{"d_model": 160, "normalize_top_k": false, "n_head": 5, "rope_base": 56700.0, "init": "normal", "lr": 0.00266, "weight_decay": 0.085, "schedule": "wsd", "train_tokens": 331500000}
Below are experts of layer 5 (counted from 0) of a mixture-of-experts language model. Rows are named router (the router's row for the expert) and show model dimensions 0-159. Each number is 128 + 24 x the weight over its row's rms, rounded and kept within 0 to 255. Numbers have three digits each.
After each expert's rows: a language model's description of what the expert responds to. This comes from a sample of Wikipedia text that the model never trained on.

# expert 14
router:127111140098110147155093133124148144162129108112116144087091101142097161091126109111166156155111110101135099094155100113122167164140154157129142082090160102121114145153151102102156156095126140119124147100087145179160112140169102117098155137084126133085128136124123162132140148118106140159111104138165122120091153137166180142159129131112153137106115137152159141116143090172140157168108146128113140128111139093088109131144120108154145150125121156120147124095170160161156143125112157
What it handles: Prepositions linking phrases. Prepositions and conjunctions joining phrases in running text, such as of, at, on, and, plus en dashes in date ranges and line-initial pieces like N in Names.

# expert 3
router:138134128098124148150090142153148155158124105113116152087103119132102161091139101105162149137112098105145104113152098145130169161128143152148131076096143111112114143157153105098157152090131144179127157089091142161168127149167109114113164125084127122086121130125128161128131134136125152158106102110186128115103153129167178150156119147114143127112124147131159139122146101167152156169110141099148144137124136094081087107133120108141152137108125166143129139103167160161153139133113149
What it handles: Nouns after articles. Concrete common nouns right after the, a, in, such as land, water, weight, skill, law, plus month names and name-internal pieces like Muro-to.

# expert 6
router:149119145101129142153080131141143158167126106109115148081097100136103170094144110111160151152124094118155102109156090141129164159126146160140142079105140106121111147151143104099151152086134151156133156094080150165164117141161101115108157135076134128092125130125134164130141138141127147148106107125180129114091155136163178153158128144116143130103114155139160142130145101162152154160121149108142144134129137097084086135128124109137144137105117164125139129110166165169147124123106159
What it handles: Name and number starts. First tokens of proper names and numbers in tables and lists, such as Isaac, Zhang, Lima, US, 197, often after pipes or line breaks.

# expert 11
router:125124103094121144146100165142138181150123105104121140084087100148095155093112100090139143154122119124117110089140121134134161167148156150139142074099149107125104156135125103101153160110139133143120148104065150162161110149171095100103160146086124120091118147175129149139151165114125122167110102107164139111111159145169172119143140137117151156110123141130150156134145094170152148166112133154133149124103142109095119136135124119163138137162117155142135147105172146143142145138119153
What it handles: Verbs after subjects. Linking verbs after a subject pronoun, such as was, is, were, became, would, plus table pipes, opening parentheses, and citation brackets.

# expert 9
router:138122149101126140155091131140139154154115107115113149078099111124097170094141122121168153140110086106155107097149098125131177158121145153134132086097148111112106148155159097098153161100131149143136155096101154168162118140169103113101160131080132136091125128112131173124134132146116153168110090148170116117097149133157170161158114139109139125103118136144155148127146101164137152160108142085140145141127129102087083116134124111144147146109126163131140128105169167162157123128105152
What it handles: Word-initial name pieces. The first piece of capitalized names and place words, such as San, North, New, Col-chester, Arch-ie, Mel, American, usually after the, of, and.

# expert 5
router:151134130096121141155096145144151153171115105108116139085098114132098168092141092113152154142120099103149113109151095132127176158132144147142120077102151114106108153154150098098154150094133143178123148099087142165160132142164105127109157129079134127084122129128134167129134141146122147160098096114181122112104146134163168151162117146103153129109124145134165142130142102164166143159110138100137144124121149097087103120135124110144155141108128169135123137109174158168155139130112154
What it handles: Years and line breaks. Years in ranges and dates, for example 2007, 1982, 2020–2021, line breaks after sentences, and nouns like end, town, second, place after the.

# expert 10
router:125123154098122145156094125132145150160113102114116155081087112127101159092135120115164158139120098099139109096155094120130173165128158157134134084090156106121112148159155106097149170096140148139131151097099146177167130135173103117106153128075125136083122137115122174131137137134106150164111100144166121125094154128167170152160120133110149126108118135146157153124147099163141156155108138108128132133123140093095096115147128110155145142112124165127138140106179160157155134125110152
What it handles: Of in names, name pieces. The word of inside titled names like Kingdom of Portugal, plus pieces of personal names, especially Asian and African ones, such as Chand, Ish, Khánh.

# expert 2
router:125121129099099149148091151133144153166116107114114136086086105138091167090126100110157159147120109113136104095156105119130170167144145145149132079099155109115099162145143097096161166101111141141120140104090149162155117145178113117107153134094142128093133148131126166137161148115115134167106096130177121113107156153160178145157116133104150125112115145150158147150131096165158134163117135131126151132104143106089112109146114115153156142132134168137153113102168154152152153131116158
What it handles: Mid-word pieces, function words. Word-internal pieces inside technical or foreign words, such as -ific-, -amin-, -ic-, plus prepositions and conjunctions continuing clauses, such as as, for, at, only.

# expert 1
router:144137128093122139153085140147153153161127104108123149096099113133098165094136097111153147137119098114143100106158095138135167157125144150141140085093150117117112151156142101094151153090135148178124153093095145164160125163178106121108161132079131129076123133120136168130135136140112153156114098113188122120100143132163171155164112141117150124104129144137167142126143103165148153170114139096142141133113143096096098117131118108144152137106138154142135132103169162167156139129109149
What it handles: Mid-word and noun pieces. Word-final pieces inside names and nouns, plus common nouns and table pipes, such as Furn-iture, Res-idence, data, goal, climate.

# expert 8
router:135121136097120131150092137125153153158114102112118141081098103144097163093131108115161151142125099093149114094154102115131170166140145153133135086096154110114100150157150102092157158105131147137131159097093155173162120155170103109102157142085123130089117136119124166135131137129123147155112095146174114116100155136157170144159114148108153128108108145146157142121154096163143149158107149100129145136119132088090101119145122098152156145109129155129136128098176162168159134118109153
What it handles: Single-letter word starts. Word-initial single letters or short starting pieces, such as f in fence and fighters, Tro in Trophy and Troi, D in Diptera, plus list dashes and commas.

# expert 13
router:138132123095120136145095148146144160162113104115118140074091109137091154090130103102160160143117097105145113098148104127128176170141147152139128079092149110113106148146149099099147170101135149149119148092094155163163124130166102116112161129087135133095119142135127154138148142135116145171108090118179124114100159139161176153152122142106144131107123141139156152130145096165161149166112133117127142145117147094085103129145123110153147145123143164137139119104176157163153146137117154
What it handles: Stems and line breaks. Line breaks in text and tables, and word stems cut before their endings, such as occas-ion, hypothes-is, convert-ing, suc-cess, plus found and born.

# expert 12
router:145127133095115142153091134136154150168114112119121146083094106135095165094139110117169164141116103102151116099158102125132166165137143155149133083092150107112104155160148101090154154088127143164129150094094151161155125153164107125100165134090118135087116136118134167136138136134117141159110096119176119117105148137164174148158110150106154118093128141141157146112146097162149158159107146100130140133115142096098094122131119106145154134114143160134140138100165155168154146119118151
What it handles: Phrase-ending tokens. Tokens that close a word, phrase or heading, such as closing parentheses, suffix pieces like -mission, -vention, -ing, section headings like history==, and nouns like County.